config.toml
experts_per_token = 1
moe_layers = [2, 3, 4, 5, 6, 7]
router_score = "softmax"
balance_bias = false
lr_router = 0.000613
vocab_size = 8192
tie_embeddings = false
optimizer = "muon_variant"
lr = 0.00085
seq_len = 1024
train_tokens = 656600000
dataset = "wikipedia_en"
Below are experts of layer 2 (counted from 0) of a mixture-of-experts language model. Rows are named router (the router's row for the expert), gate (a neuron's input weights, with its number), up (a neuron's input weights, with its number), down (a neuron's output weights, with its number) and show model dimensions 0-223. Each number is 128 + 32 x the weight over its row's rms, rounded and kept within 0 to 255.
Before each expert's rows: "mostly gets" lists some tokens that are sent to it at least half of the time; "comes after" lists some tokens at least twice as common just before its tokens as in all text. This comes from a sample of Wikipedia text that the model never trained on. Tokens count by the router's weight.

# expert 37
mostly gets: " Smith", " Tom", " Martin", " Washington", " Scott", " Rock"
comes after: " the", " of", " a", " and", " in", "'s"
router [107 135 172 110 131 114  96 165 112 146 172  90 124 108 112 117 116 115 144 124 118  90  90 170  95  86 117 152 129  93  88 169  83  99 170  73 171  90  93 165 144 165  96 159  89  87 118  92 174 164 159  91 113 164 121 143  89  93 115 130 121 128 167 155 165 148 140 162 165 169  89 103  89 100  92 163 106  87 131  89 163  92 163  90  87  92  91 165  84  87  94 155 102  88  94  82  83 135  89  91 158  87 138 125 117 160  98  90 124 159 170 166 152 112 169 158 133  89 101 174  87 139 163 134  88 135 165  87  97 112  82 133 166  82 112 128 165 142  84  92 172 130  93  89 160 125 141 135  85 142  83  85  84 102 128 162 132  91  88 170 125 172  98 109 167 144 165 108 175 147 162 167  87 158  86 162 125 108  82 175  81  89 175  95 166 101 124  86  90 124  99  90  88 108  86 107 174 152  83 173 152 153  81 120 173 166 154  87 171 171 127 109 167 154 147 123 125 137 121 160 174  90  95 121]
gate1 [127 155  49 118 117 118 143 112  83  91 147 136 146 150  76 136 110  47 111 122 151 105 130 140  81 147 138 108 104 129 130 162 161 152 169  98 180 105 144 154 118  87 143 171 132 105 153 173 183 119 114 141 150 164 171 140 144 123 117 161 101 128 153  95 155 101 128 198 144 105 118 146 127 109  78 114 102 179 183  97 129 189 144 146  67  87 172 157 160 148 100 145 143 130 140  96 152 138 110 128  84 191 102 173 158 131 170 158  88 171  98 171 122 138 145  92 125 115 145 168 143 125 136 110 111  72 214  99  82  94  80 179  88 127 100 119 140 154 119 148 148 167 121 151 116 112 130 122  52 108 117 185 109 161 158 130 168  68 122 167  77 184 116 111 173 103 111 171 163 140 133 110 146 234  93 125 175 136  72 170  80  94 101  84  83 155  97 122 141 134 156 103 107  95  97 136 127 138 127 101 164 114 166  52 139 137 141  87 149 162 130 147 130 143 147 129 174  77 132 129 122 156  88 187]
up1 [ 94 107 117 167 162 106 143 110 117 108 103 187 189 113 137 124 151 152 128 124 122 175 107 188 141  86 151  98 184 158 132 149 156 140  83 140 123 130  84 198 148  99 122  79 102 123 131 117 121 133 146 144 127  95  81  79 126 212 115  93 113 139 165 157 130 150 140 143 114 134 129  70 148 158 181  89 114 165  87 148 105  92 109 125 133  97 165 147  65 146 158 105 142 109 139 132 113 109  79 105 138 164  95  85 134 137 192 157 115 160 196 111 122 105 176 119 150 122 125 125 113  73 163 148  77 165 122 139  97 152 117 114 218 219 104 119 181 101 129 121  79 139 177 114 153 117 130  95 230 183 138 108 129  90  90 187 136 135 133 110 115 150 117 130 110 100 100 117 138 158 193 135 144  72 125 124 154 134 120 173  88 185 172 100 109 172 118  98 192 152 135 120 188 108 220  81 106 138 102 170 154 109 172 135  80 125  98 151 147 138 148 169  94 113 128 126 134 165 149 141 120 120 108 155]
down1 [114 132 153 104  88  67 126 119 153 102 121  82  85  60 128 134 116 174 133 165 127 178 172  41 114 150 121  76 196 149 132 132  88 163 116 108 136  96 158 114 188 136 111 124 103 135 119 145  93 130 166 160  94 121  94 154 149  70 152  86  81 116 159 137 127 134  75 142 115 119 154 101  81 113 118 138 123  99 120 181 159 173  88  95 106 147 139 201 119  93 141  87  91 147 114 126 156 119 126 126  88 165  87 148 121 103  98 152  95 128 126 149 112 117 191 178 112 157 149 159 144  85  88 189  51  50 157 153 146 143  61 110 120 110  91 148 167 217 145 164 116 151 115 179 126 127  97 126  98 100 109 144  92  64 124  99 120 119 143 135  78 121 100 153 169 120  81 137 124 153 133 155 127 153 138 121  81 192 138 138 176 125 100  82 107 125 163 152  96 143 141 134 110 106 190 128 128 134 119 122 149 132 133 145  88 100 106  20 130 121  74  96 183 141 157 155  85 127 102  77 123 147 151  94]
gate2 [162 144  82  86 119 157 167 155 129  96 142  86 107 188 137 142 124 126 179 136 110 130 105 150 111 139 120 165 144 161 148 171  29 108 105  91  98 130 104 116 119 181  86 135 152 173 111 103 142 165 125 120 145 102 140 144 114 177 158  71 137  89 104 135 118 182 122 103 164  78 154 173  74 107  67 105 168 131  95 128 135 149  64  97  88 147 151 111 123 171 133  39 139 116 114 117 141 118 115 159  99 145 106 128 125 113 153 116 176  99 117 201  94  53 181  94 124 106 188 145 110  90 136 122  98 153 110 130 155 169 119 193 170 130 145 197  97  78 112 154 128 112  58 146 145 148  57  92 177  96 119 180 130 142 136 133  84 122 161 147 103 119 139 122  64 163 131  83 141 109 126 114 131 117  91 142 107 125 127 143  82 118 142 142 147 145 152 192  99  98 127 139  41 105 133 143 192 104 151 121 145 108 154 216 173 172 109 110 122 109 118 129  89 118 135 104 112 110 119  95 141  68 154  87]
up2 [131 148 112 104 129 117 127 102 118 135  97 157 138 194 169 111  50 133 138  71 230 183 114 119 122 138 141  94 126 170 169 131 113 201 138  99 139  95 170 106  75 142 117 100 137  75 145  79 106  98 117 132  77 119 161  96 109 141 126  96 175 127 159 156 158 140 179 180 122 147 128 149 109 132 223 180 139 164 121 147 127  96 122 110 164 147 116 172 132  99 112 110 145 111  91 189 163  60 115 134 170  89 127 110  83  97 119 139  99 104 138 136 115  52 174  89 126 118  98  88 102 149 153 137  91  95 120 126 116 132 126  88 124 183 122 153 168 116 102  99 110 150 147 107 121 125 101 162 128 159  94 183 137 174  71 153 138 113  77 111 158  94 122 114 119  98 126 107 139 122 147 149 115 118 206  84 131 134 118 109 187 185 102 106 107  86 161 107  96 124 117 144 101 133 177 137 136 115 102  90  91  92 130 155 118 132 105 124 123 219  88  69  66 162 108 120 131 201 130 129 152 162 208 112]
down2 [164 146 158  99 118 115 152 112 125 123 117 145 110 156  99 111  82 150 134 107 144 147 142 164  68 109 137 125 110  84 145 116 150 174 105 133 129 111 168 160 193 109 137 128 170 110 127  93  82 152 151 159 131  47 140 130 143 100 137 124 113 121 135 100 139 133  76 174 131 144 150  46 122 100  83 106 142 120 104 128  85 113 155 154  98 140 137 167 119 126 102 148 143 112 145 143  63 123 117 140 118 111  94  98 107 113  84 123 136 150 206 126 113 146  82 124 202 150 144 137 143 134 122 143 162  99 117  66 138 122 226 162 103 117 138 147 208  97 133 124 149 155 160 149 105 179 115 137  68 111  71 169 126 134 159  75 141 173 168  64 123 120 170 185 159  89  98 134  63 102 199 103 121  61 175 159 145 139 135 148 130 100 181  87 138 126 125 173 192 139 122 168 135  71 101 187 113 154 131  85  91  68  80 145 135 122 128 172 103 173 143 108 134 173 178  83  78 185 130 143 179  92 126 115]
gate3 [143  98 157 116 133 135 119  92 127  77 125 178 130 133  96 166 105 126 143 155 117 166 148 210 182 145 152 122 121 109 142 116 135 139 105  78 137  73  71 117 155  60 111 133 123  56 172 153 145 133 156 157 180 187 121 118 136  75 106  91 160 152 143  67 146  96 164 105 207 156 158 133 135 136  88 126  91 195 132  80 131 115 116 107  89  62 165  89 109 143 110 132 131 120 112  92 164  45 152 112 182 108 176 138 108 123 107  83 124 174 113 171 131 126 161 144 132  98 119 155 150  80 171  97 144  94  94  51 158 155 164  81 149 121  98 143 187 132 109 122 107 139 139  85 138 155 121 102 143 123 128 123 167 125 175 141 124 158  92 123 128 104 142  38 114 126 115 125 148 145 125  98 106 144  70 176  84  97 158 143 162 127 127 105 183 109 153 130 133 114 135  96 157 100 184 109 164 139 104  88  46 109 107 104  99 125 139 149  99 156 120 135 124 110 169 138 133 120 107  44 105 151  42 176]
up3 [103 132 173 112  97 134 123 153 166 199 116 124 156 102 106 171 100 105 149  77 128 156  93 106 111 106 202  78  88 116 147 120 126  93 162  98 145 142 154  75 173  34 186 123 199 149 127 138  83 169  94 106 148 133 184  64 112 132 107 106 168  75 130 126 131 126 100  79 103  91 102  94 141 111 181 159 122 182 142  86 118 114 133 105  97 131 133 184 177 143  88 122 125 147 134 101  88 147 112  83  98 124 108  78 115 141 105 201 105 105 103 141 131 160 117 175  88 153 165  50 107 149 106 117 131 111 114 138 136  94 106 121  59 161 150  98  75  82 195 122 154 132 103 151 108 176 147 144 107 134  93 142 101 140 100 140 123  96 102 197 159 133 107 184 112 145 136  69  83 143 109 146 130 114 101 115 124 186 120 166 137 123 162  47 107 113 129 170  91  89 169 165 119 131 149 108  99  88 157 130 113 156 108 150 133 121 109 149 167 157 109 151 174  85 150  87  83 164 103  94 190 111 110 138]
down3 [120  90 103  96  43 182 108 153  77 129  78 117 153 181 159  98  97 181 176  77  97 113 131 140 151  86 160 129 187 115 125 146 105 137 147 113 141 119 207 135 105  75 137 164 137 146 163  33 135 134 191 163 109 180 144 104  88 137 135  57 107 105 115 188 152  86 138 120  93 127 145 122  71  36 112 139 130 135 112 126 140  87 125  87 121 150 175 139 132 220 149 132 128  96  93 154 154 103 158 179 116 108 111 182 154 141 137 107 105 138 120 166  94 181 112 150 115 157 111 152 145 115 155 168 142 139 101 154 118 193  84 130 116  90 139 101 109  80 140 124 205 125 106 159 127 157 142 133 113 109 123 167 118 118 150 108 118 125 128 141 134 113 115  84 143 210 149  94 146 159 146 160  96 127 105 130 136 114 142 165 127 127  65 109 102  65 188  99 131 179 111  74 143 162 130  93 113  69  98 156 125 122 173 136 122 119 113 140 133 166  90 138 116 160 122 146 100 173  80 103  60 118 154 126]
gate4 [180 127 139 116 190 143  86  99 147 158 120  89 106 138 186 127 145 104 116 133 138 106 108 145  85 109 171 109 140 144 143 107 170  96 107 118 136 122  69 154 156 111 136  50  91  87  90 113 167 143  40 109 145 113 171 108 131 135 169 123 100 105 142 147 146 107 120 148 135 132 130 115 110 113 171 150 170  86  94 119 193  97 166 122 119 115 148  81 130 123 122 115 123  64 103  94 110 202 139  77  81 141 139  99 125 167  94 149 145  82 210 173 122 158 131 104 145 104 124 148  84 142 156 132  51  84 119 104  87 161  96 179  89  99 160  99 130 118 160 125 204 150 138 171  74 167 153 151  86 130 121 117 126 220 207 131 158 102 112 102 155 102 112 158 133 123  60 156 184  95 122  95 171  79 129  74 152 137 112 134 146 153 102 105 174 128 120 117 119  72 102 117 109 149  55 153 125 127  99 197 143 113 165  66 158 123  98  88  88 172 109 109 163 129 129 126 100 108 155 113 114 126 119 140]
up4 [ 99 140 154 148  87  83 175 169 169 162  93 125 145 145 110 137 135 151 114 102  78 113  90 162 120  22 162  82 106 104 121 116  81  86  84  83 162  87 130 124 127 189 106 133 118 133 136 142  90 101  62 171 170 158 127 181 157 121 136  85  68 111 184 104 159 117 130 170 141 162 127 149 126 159 162  87 130 144 142 137  42  99 178 109 102 132 129  92 158 124 189 141  72 115 141  86 155 187 127 112 115 141 118 135 113 184 121 124 218 122  80 181 106 109 114 174 132 152 157 120 157  90 127 132 140 134  89 154 137 110 155 118  45  66 107 106 140 147 125 169 111 131 114 116 119  79 127  80 143 120 165  98  98  98 162 128 151 152 168  80 132 132 113 146 138 129 121 142  74 118  82 147 116 131 103 123 123 111 103 130 199 152 193 103 107 141 125  98 108 108  72 118 122 191 150 155 132 104 138 112 118 112 214  98 138 161 151 143 160 105 121 156  65 139 120 150 188 111 155 192  96 119 113 134]
down4 [ 77  96 164 209 139 136  88 134 171 157 197 145  82 113 144 100 176 101  95 144 144 151 112  76  91 185 167 189 135 154  64 118 156 106  71 159 104 116 138 124 154 135 107 123 171 138 149 182 140 125  99 211 114 132 121  71 156 179 121 122  81 134 141 144  98 158 119  73  98  78  98 156 124  47 128  87 108 140  77 130 134 159  98 145 132  81  67 146  87 151 125 104 124  85 137 116 119  93 104 157 117 148 103 101 145 131 152 129 185  83 105 132 126 148 154 106  93 164 154  80  87 104  84 121 101 133 168  97 126 134 147 124 120 141 135 117 131 156 173 128 137 162 150 183 147 147 158  64 114 107 122 169 134  90 136 168 127 102  98 117  84 118 170  81 118 167 140  80 133 124  89 112 128 188 108  78  94 136 138 151 156 163 155  92 113 139 103 157  90 145 171 106 108 205  95 141 153  98 118 126 122 142 123 117 125 178  61 109 122 109 115 137 116 164 154 143 116 121 175 158  88 216 147  45]
gate5 [140  86 170 140 126 168 150  97  78 138 107 164  89 124 146  80 165  89 134 116 151 160 133 103 113 120 131 128  89 104  44 104 176 136 197 114 185 133 127 171  93 108  92 113 170 105 152  71 136 111 104 107 161 152 133 100 121 110 123 147 166 126  99 138 126 155 120 132  81 164 107  97 105  82  91 164 130 157 125 161 106 173 113 102  76 118 128 139 159  86 119 122 130 118 118 116 103 125  54 151 131  92 134 153 121 103 130 170 137 171 193 144 123 156 107 121  60 119  56  92 133 101  72 107 145  83 159  68 241 146 113  77 159 191 101 122 164 168 130  83 129 216  81  76 103 133 134  60 152  65 126 130 151 124 134 108  91  98 131 171 142 148 143  67 150 163 192  99 120 176 111 180 109 155 102 155  69 166 165 141 122 116  97 130  98 153 169 125 100  98 103 161 115 117 122  78 175 149 110  80 158 104 117 119 134 110 178 133 112 156 138 147 137 122 136 129 130 144 130  86 140 145  93 161]
up5 [121 156 137  91 116 222 153 104 161 205 160 110 148 106 150 131  56  72 173 120 109 170 110 117  72 115 191 141 133 109 126 135 172 153 131 115 153 168 125 112 113 117 107 127  87 147  78 119 133 110 145 110 134 111 141  88 140 145 128 115  94 111  93 102 104 164 139 144 153 126 114 102 150 179 111 154 144 107  92 160 240 157 124 154 129 137 110 163 107  52 158  99 115  89 135 141 122 136 191 144 147  97  62  76 146 163  99 166 158 157 120  84 160 144 142 134 103 147 157 107 132 146 194 159 133 162 150 159 160 129 127 120  81 129 166 139 123 137 124  84  78 136 110  84  77 184 142 123 103  52 119 170 157 113 141 229 124 127 123 149 137 143  59 110 187 122 178 160 123 120 123 107 116 165 153  77 157 122 145 125 141  80 106 112 125 154 143 147 116 170 113 107 162 108 116 129  90 125 131 114 116 131 149  65 140 144 122 186  52 148 182 126 139 205 119 105 131 124  85 129 160 142 178 180]
down5 [133  94  86 102 124 158 128 109  65 169 126 129 124 119 111  78 135 138 159  77 123  72 165 144 113  97  86 112 191 110  90  78  93 152 154 132 141 142 134 119 152 120 182 110  89  88  93 154 171 113 136 149 128 107  79 187 141  63  23 127 152  88 118 168 129 147 141 173  97 108 172  76 110  92 120  89 121 136 198 181 125  94 125 143 173 142 145 104 152 147  98 149  79 139 107 102 123  53  96  81  85 147 211 122 145 129 146 110 117 143 103 138 141 163 141  81 128 148 140 148 155 114 192 110  73  89 127 143 171 111 146 139 135 107  75 112 124 126  97  26 132 131 149 138 126 136 142 159 141 181 140 134 102 108 193  99 124 162 110 114 167 170 109 150  99 125 112 155 129 149 126 122 104 114 110 159 201 134  96 206 139 164 136 129 147 123 160 157 163 147 158 147  78  73 129 101 132 103 160 120 167  53 151 141  88 106 127 163 173 120 118 125 130  78 110  99  76 120 154 127 138 188 136  95]
gate6 [114 131 154  86 140 130 161 162 180 120 149 137 134 151 142 105 125  82 126  94 114 132 128 109  73  15  97 193 159 141 172  86  97 190 122 136  85  63 172 104  86 153  81 121 129  60 173 118 124 131  83  88 153 105 117 207 181 152  90 148 109 111 162 168 148 144 159 103 158 115 143 119  88 146 180 178 119 119 176  97 161 123 135 120 142 154 133 148 180 113 167 100 112 149 155 100 101 147 103 145 110 103  85  95 119 129 142 104 177 107 121 122 144 187 191 128 136 164 122 143 157 137 115 117 136 106 128 137 113 109 129 157 219  95 155 106 169 129 141 135 130 128 143 127 101 195 114  73 136  86 115 154 134 133 150 125 181  96  43 111 106  79 129 145 134 172 137 127  90 139 103 139 112 103 155 134 145 157 117  52 133 131 114 142 160  76  96 144 117 119 100 133 145 157 151 140 111 171  94 151  89 160 225 154 180 114 122 127  90 157  90  93 113 152 118 154 122 113 113 169 134  50 159 185]
up6 [112 161 140 174 122  98 116 115 174 141 141 171 134 110 169 158 162 181 134 141  94 171 132 117  50 142  90 155 147 116 113  90 108 132 159 177 157 121 119 170 149 170 157 143  94 123 172 132  94 177 159 112 124  89  98 173 122 152 159 201 126 163 148 101 129 119 123  79 107 159 142 140 143  88  93 117 179 126 141 128 125  98 108  91 133 159 199  99 133 145  84  89 152 154 130 109 124 126 145 127 128 163  92  85 145 141 116 131 123 157 210  68 113 155 120 100 149 126 147  68  79 123 133  73 106  85  93 103 130 181 219 170 134 165 131 110 112 125 113 112 105 180 106 137 115 130 136 226  93  47 113 133 139 106 173 134 111 144 150  91 141 122 177 141 128 190 119  77 141  99 107 196 144 117 129 147  93 146 113 174 201 120  78 196 104  78 148  59  92 137 144 158 120 118 125 131 108 113  92 149 112 124 142 148 138 131 136 112 105 123  83 164  85  76  98 163 121 120  97  77 165 184 135  77]
down6 [ 94 123 169 123 121 157 167 149 129 119 146  79 127 153 118 114 137 152 132 146 159  71 164  77 134 128 175  94 147  93 123 159  72 151 139 148  48 162  91 184 105 165 166  74 117 158 126  98 101 124 149 162 118 105 139 130 154 156 111 122  95 109 113 165 104 162 113  59 133  73 136 150 136 139 140 134  71 123 223 126  57 102 163  99 128 171  59 167 110  99 111 140 139 128 121 121 116 184 162 142 110  81  87 106 118 118 131 157 105 129 143 123 113 120 116 191 190  95 132 111 161 145 166  78  84 120 141 177 139 121 156  75  68 119 194 145 160 132 102 148 159 133 100  99 129 106 122  76 138  94 188 173 115 141 170 118 128 141  87  81 136 132  97  89 125 254 116 148 141 153 145 101 136 137 114 176 170 172  95  84 124 135 118  96 124  88 121 100 133 134 152 148  59 143  77 148  95  77 138 122  96 135 164 196 140 113 130 100 139  97 122  84 182 139 139  98 115 144 125  73 101 100 149 143]
gate7 [124 186 103  83 122 100 125  83 100 149 142 112 130 122 101  92  60 157 117 147 141 101 123 207  95 121 116  99 172 110 160  94  60 108 130 121 133 181 135 106  77 123 123 112 119 113 154 129 160 146 170 116 122 126  76 139 136 108 108 149  73 154 125 141 127 116 112 141 179 124  73 139 115 198 134 121 122 129 135 128 133  95  78 122  33 128  91 124 142  95 129 163 151 166  90  92  74 139 143 104 138  49 147 163 105 125 100 163 143 112 156  14 137  95 176 117 111 125  87  98 149 120  83  47 163 118 144 167 105 116 152 157 132 129 134 200 181 148 126 120 170  75 186 114 108 128 140 102 139 151 147 169 120  45  52 124 183 131 136 157 106  89 183 104 182 115 114 109 118 159 123 122 137 149 123 127 126  91 165 133 121 167 157  87 169  89 170 134  91 138 106 155 179 137 160  89  73 134 121  91 118 114 100 136 143  75 147 114 123 151 152 130 131  94 104 156 113 169 155  79 178 175 113 144]
up7 [150 118 122 139 107 132 113 167 132 122 135 116  92  60 110 164 164 164  88 190 140  83 138 117 187 129 122 186 127 105 135 106 146 162 108 174 127 134  68 128 139  95  88 158 134 113  92 137 125 149 120 161 150 145 110 154 102 139  73 126 115 135 147 149 154 163 146 123  81  91 123 147 125  89 163 130 199  76 112  58 136 160 125 114 135 202 153  78 116 184 103  62  87  80 134  78 148  55 117 150 149 186 107 131  96 101 105 156 128 121 150 140 124 124  97 124 153 146 134 130 168 156 140 142 142 146 122  96 133  73 179 124  66  63 133 134 129 105  84 112 144 161 130  84 112 130 130  91  35 102 103  69  96  68 103 115 102 157 112 165 138 191 118  99 151 128  90 126 116 128 113 127 143 130 107 106 128 160 103 119 119 101  91  93  93 162 152 161 158 123 122  50  81 193  95 163 104 115 125 106 177  64 169 171  61 183 115 139 116  77 156 124 188 103 117 148 117 107 143  86 113 170 111  75]
down7 [ 86 154 140  82 116 152 138 138 125  80 164 125 182 146 110 132 122 142 138 166 124 149  51  82  57 102 144 129 102 141 115 129 160 149 117 147 152 169 166 129 118 155  87 171 190 142 112 148  92 125  94 115 147 130 134 139 116 122 135 167 183 156  99 112 106  34 115 156 120 184 113 121  83 136 115 109 125 104 108 177  68 109 118 166 138  97 155 173 170 111 198 143 140  80  87 147  90 113 121 125 200 155 139  66 140  61 134 168 116 164 118 150  96 114 177 122 159 112 131  90  99 116 147 119 122 141 142 162 135 126  83  87  97 172 199 194 128 146  99 126 148 129 121  98 187 149 165 140 142 119 149 155 171  92  97 150 178 151 112  78 126 123 178 100 120 140 175 105 153 151 155  61 114 134 130 137 142 103  95 134 116 120 165 136  94 117  92 109 131 149 114  69 120  98 181 125 131 131 166 179 116  69  92 122 139  87 115 126  70 154 181 191 175 131  72 125  83 116 159 143 134 205 173 186]
gate8 [152  92 199 129 151 128 131  98 148 148 119 101 111 145 156 208  88 160 109 112 154  91 121 107  74  78 165 102 121 135 199 173 160 110 165  96 146 148 131 155 154 122 132 105  99 117 164 156 196 139 119 159 104  92  88 159 155 129 153  67 123 119 133 166  92 165  95 202 135 144 121 120 126 136 115 192 136 118 118 203 124 119 116 130 115 113 128 110 191 136  92  64 207 140 115 142 122 114  95 138 136 101  92  49 184 101  83  77 168 164 102 204 147 112 156  87 186 123 142  92 127 126 142 147 184 101  91 190 133 110 146 102 140 175 145  94 132 170 101 140 151 133 147 142 120 102  99 165  85 170 109 129 155 155 117  89  99 125 138 117 122 107 142 156 124  73  71 160 160 143 185 112 159 151 124 150  92 171 110 120 137 129 106 166 105  97 144 103 105 118  92 112 145 161 104 149 133 173 153 189 144 152  62 137 102 104 134 193 134 149 144  69 184 152 131 139 118  79 137  71 152  98 137  82]
up8 [142 121 138 112 134 134 129 166 127 173 140 113 109 125 173 131 124 106  95 118 148 109 109 155 120 141 138 141 131  92 160 136 102 119 197  96 187  90 135 186 184 136 109 147 119 170 103 150 150 173 131 139 168 155 108  73 119 119  72 161  80 197 172 149  74  59  89 135  69  58 138 184 135 158 130 100 113 144 126 127 115 139  98 146 115 145 124 137 147 152  72 175 141 108 142  93 193 124 144 158  81 137  94 148 111 104 100  88 166 158  80 118  91  74 141 169 116 176 133  64 168  89 157 110 193 151 104 160 107 156 117 150 118 140 121 126 218 119 144 110  93 137 104 156  93 140 172 163 165 151 116 127 135 154 118  98  81 136 153 118 142 172 142 161 119 114 122 137 110  91 125 104 145 112  84  92 109 148 116 188 147  97 197 131  56  66 117 130  87  87 157 114 136  78  70 197  81 102 155  98  53  67 108 117 161 161 128 153 147 113 143  89 161 119  97 119 179 141 169 126 122 131 120 172]
down8 [156  98 103 102  79 120  92 128 147 137 105 134  97 122 194 151 107 126 103  78 131 170 170 124 159 127 141 123 131  98  96 103 155  80 141  84 162  93 129 144 173 117 117  87 125 120 111  93  94 119 110 141 127  94  76 106 124 110 145 133 123 144 183 143 192  96 150 104 139 168  90 117  82 125 163 100 132 124 151 113 121 127 173 163 171 188  73 174  83 149 116 181 172 138  79  92 108 143 108 121 150 178 162 212  99 133 161  92 133 175 101 100  92 137 144  97 182 108 107 108  72 169 127 140 157  95 123 145 126 121 165 173 147  79 116 151 116 162  91 145 101 103 158 122 158  95 149 142 187 181 154 191 141 110  75 125 161 107 148 151 133 116 145 147 115 174 134 147 100 144 144  45 122 130  85 255 126 130 118 107 106 177 129 134 148 153  58 101 146 154 157  84  74 137 138 119 106 155  89 132 108 101 154 182 192 101 108 171  85 138 123 169 176 153 136 140 113 124 140 132 100 183 116  58]
gate9 [ 97 109  98  66 156 206 204 135 151 136 172  47 163 160  76 101 101 132 142  87 176 112 140 106  89 108 112 127 138 121 151 128 138 105 119  79 114 113 133 158 141  79 127  92 129 167 162 117 115 149 157 120 127  87  98 126 135 142 120  79 148 149  98 164 130 107 135 132 136 127 167 126  90 117 137 154 123 135 163 131  73 103 179 147 177  68 192 174 110 108 105 134  68 119 183 137 139 142  99 178 121 151 115 152 112 139 113  95 129 112 124 176 154  51 135 145 173 139 127  72 146 131  85  91 101 140 124 102 130 133  38 137 114  67 109 113 183 112 150 152 146 102 120  97 136 122  85  60 138 136  93  92 143 149 132 147  85 149 109 159 183 103 152 141 154 196 136 159 116 167 175 144 148 178  90 123 221 151 145 125 111 131 114 162 137 120 119 136 108 177 156 120 108 125 112 135  73 144  47 172 139  59 120 163 149 125 127  73  98 144 101 140 137 105 169 161  98 189 144  69 128 110 180 101]
up9 [109 130 115  76 135 104 135 112 144 127 133  89 172 176 130 104 197 132 131 139 115 130 121 146 143 138 113 169 138 130 147 132 151 130 120  82 131 234 138 119 145 164 150 134 112 207 138 185 133 160  55 105 183 181  91 149 130 140 161  86 131 102  91 143  99 106 106 149 127 117 151 165 125 127 142 148 180 136 127 166  97 132 201  89 155 123 117 120 160 111  70 109  85 125 133 143 142 135 150 198 132 123 136 110  97 115 173 149 130 141 144 157  56  87 147 163 108 122 157 101 127 146  83  92 159 109  90  83 177 158  87 139  58 107 105 115 175  63 143  56 172 107  70 132 129 163 114  73 130 189  87  50 127  92 139 184 116 108 114 155 138 125 139 135 140 120 159 120 136 181  96 113 141 126 136 144 108 126 190 157 106 171  88  76 112 143 113 118 154 191 123  72 189 115  91 175 105 132 187 169 130 150  90 127 154 126  98 127 108  87  73 147 140 127  97 144 158 139 166 104 134 162 142 197]
down9 [ 84  95 171 122 119 120 107 167 161 102  56 142  47 125 152 156 132 128  78 111 118 104 113 126 126 122 116 101 149 152 109 149  72 125 139 146 119 127 126  74 100 107 121 166 112  88 101 145 176 194 116 111  92 153 162 106 121 142 161 172  88 113 126 121 159 134 166  88 125 166 132 113 196  95 141  79 129  80 130 161 103 131  74 104 117  98 134 150  59  65 134 157 127 176 209 127 149 137 118 197 159 130 169  92 149 105 106 105 117 167 122  72 155 155 166  93 144 157  80 162 169 139 121 171 122 171 101  71 130 164 158  93  78 125 126 163  91 155 152  94 134 103 141 113  79 174 101 105 166 157  86 161 115 147 167 130 153 153  86  92 100 103 146 139 128 148 155  91 164 163 162  90 107 160 114 118  83 109 135 148 142 116 167 140  22  93  80  99 153 141  62  87 127  88 124 106 101 124 151  62 132 170 147  72 125  78 103 171 145  76 128 132 177 126 114 126 134 122 108 125 137 124 109 197]
gate10 [123 103 105 121 107 106 140 116 154 100 166 140 124 168 125 154 126 136 120 138 136 145 149 102 177 138 144 182 119  86 123 167  89 130 146 125 143 102  59 168 137  80 122 110 138 119 142 144 117 123  97 148 172 175 150 141 113  59  99 127  95 126 164 165 139 140  86 134 109 131  81 128  97 104 190 138 105 117 105  74  96  84 184 138 101 162 104  70 140 111  72 143 122 162 130 201 150 107 104 116  89 140 133 163 166 114 162 127 102 100 165  65 103 163 164 171 162 168 156 116 139 157 182  91  90 133 109 107 114 114  77 148  26 117 140 112 107 156 148  87 165  44 120 103 148 193 119 118 207 149 118 130  87 144  83  99 120 108 118 182 149 123 135  95 140  98 123 127 138 138 124 145  24  40 104 153 112 101 123  74 101 156 104 149  87  88 117 130 153 123 139  78 133  97 199 122 116  99  86 118 114  76 105 146 159  99  92 131  98 138  83 118 110 102 130  81 105 187 131 167 171 125  77 108]
up10 [102 159 150 153 113  77 171 130  83 174 110 174 132  68 136 124 100 116 112 150 146 172 130 150 129 111 101 198 132 118 107 147 117 151 130 131 135 159 111 109 132 135 131 100 175  89 133 135  97  90 118 120 116 125 119 141 121 160 102 151 121 158 150 147 135 149 127 194 214 149 173 179 136 149  76 135 121  99 134 101 210 128 138  89 141  67 161 191  37 124 117 145 188 124 133 148 147 136 200 150  84 159 131 146 127 118 155 154 130 134 134 174 131 133 115 117  68  98  82 154 159 195 111 130 155 114 145  96 123  98 197 121 188 167  99 123 105 148 201 168 127 108 153 132 172 143 123 105 152 140 157 136 102 124 167 123 119 110  71 147  98 173 133 102 143  73 145 226 111 141 159 104 167 105 155 106 111  81 130 116 137 128 157  80 111 136  83 136  46 186 144 116 153 103 126 198 131 152 171  96  95 113 155 122 131 109 115 160 105 126  97 125 117 128  67 122 141  78  33 124 121 175 128 100]
down10 [131 130 140 166 161 125  44  82 115 127 172 133 139 166 152 137 148 105 163 110 160 145 141 125 132  82 154  77 131 146 128 148  68 130 175 135 179  90 173  70 134 154 178 134 176 141 170 142 110 153  99 149  89 102 135 110 173  84 111  71 175  93  86 135 145 105  64 117 137  81 141 101 144 182 105  48 122 138 192 108 140 188  66  95 114 123 110 138 124 117 124 122  89 143 146 119  70 180  72 172  91 122 104 113 172 132 122 139 117 154 127 175 169 164 158 114 123 145 162 159 175 122 157 127 121 176  79 115 101 110 147 168 138 159 145 134 114 143  85 101 114 152 108 125 156 169 105  97 161 139  85 146 146 129 146 138 178 110 140 131 123  80 100 120 214  92 158  96 116 127 121 149 106 112 139 143 100 104 170 181 140 140 178 195 107 174 101 157  36 132 177 121 103 110 128  99 134 168 127 151 153 100 129 155 123  98 147 148  72 156 171 136 165 169 155 189 102 126  77 201 144 103 100 130]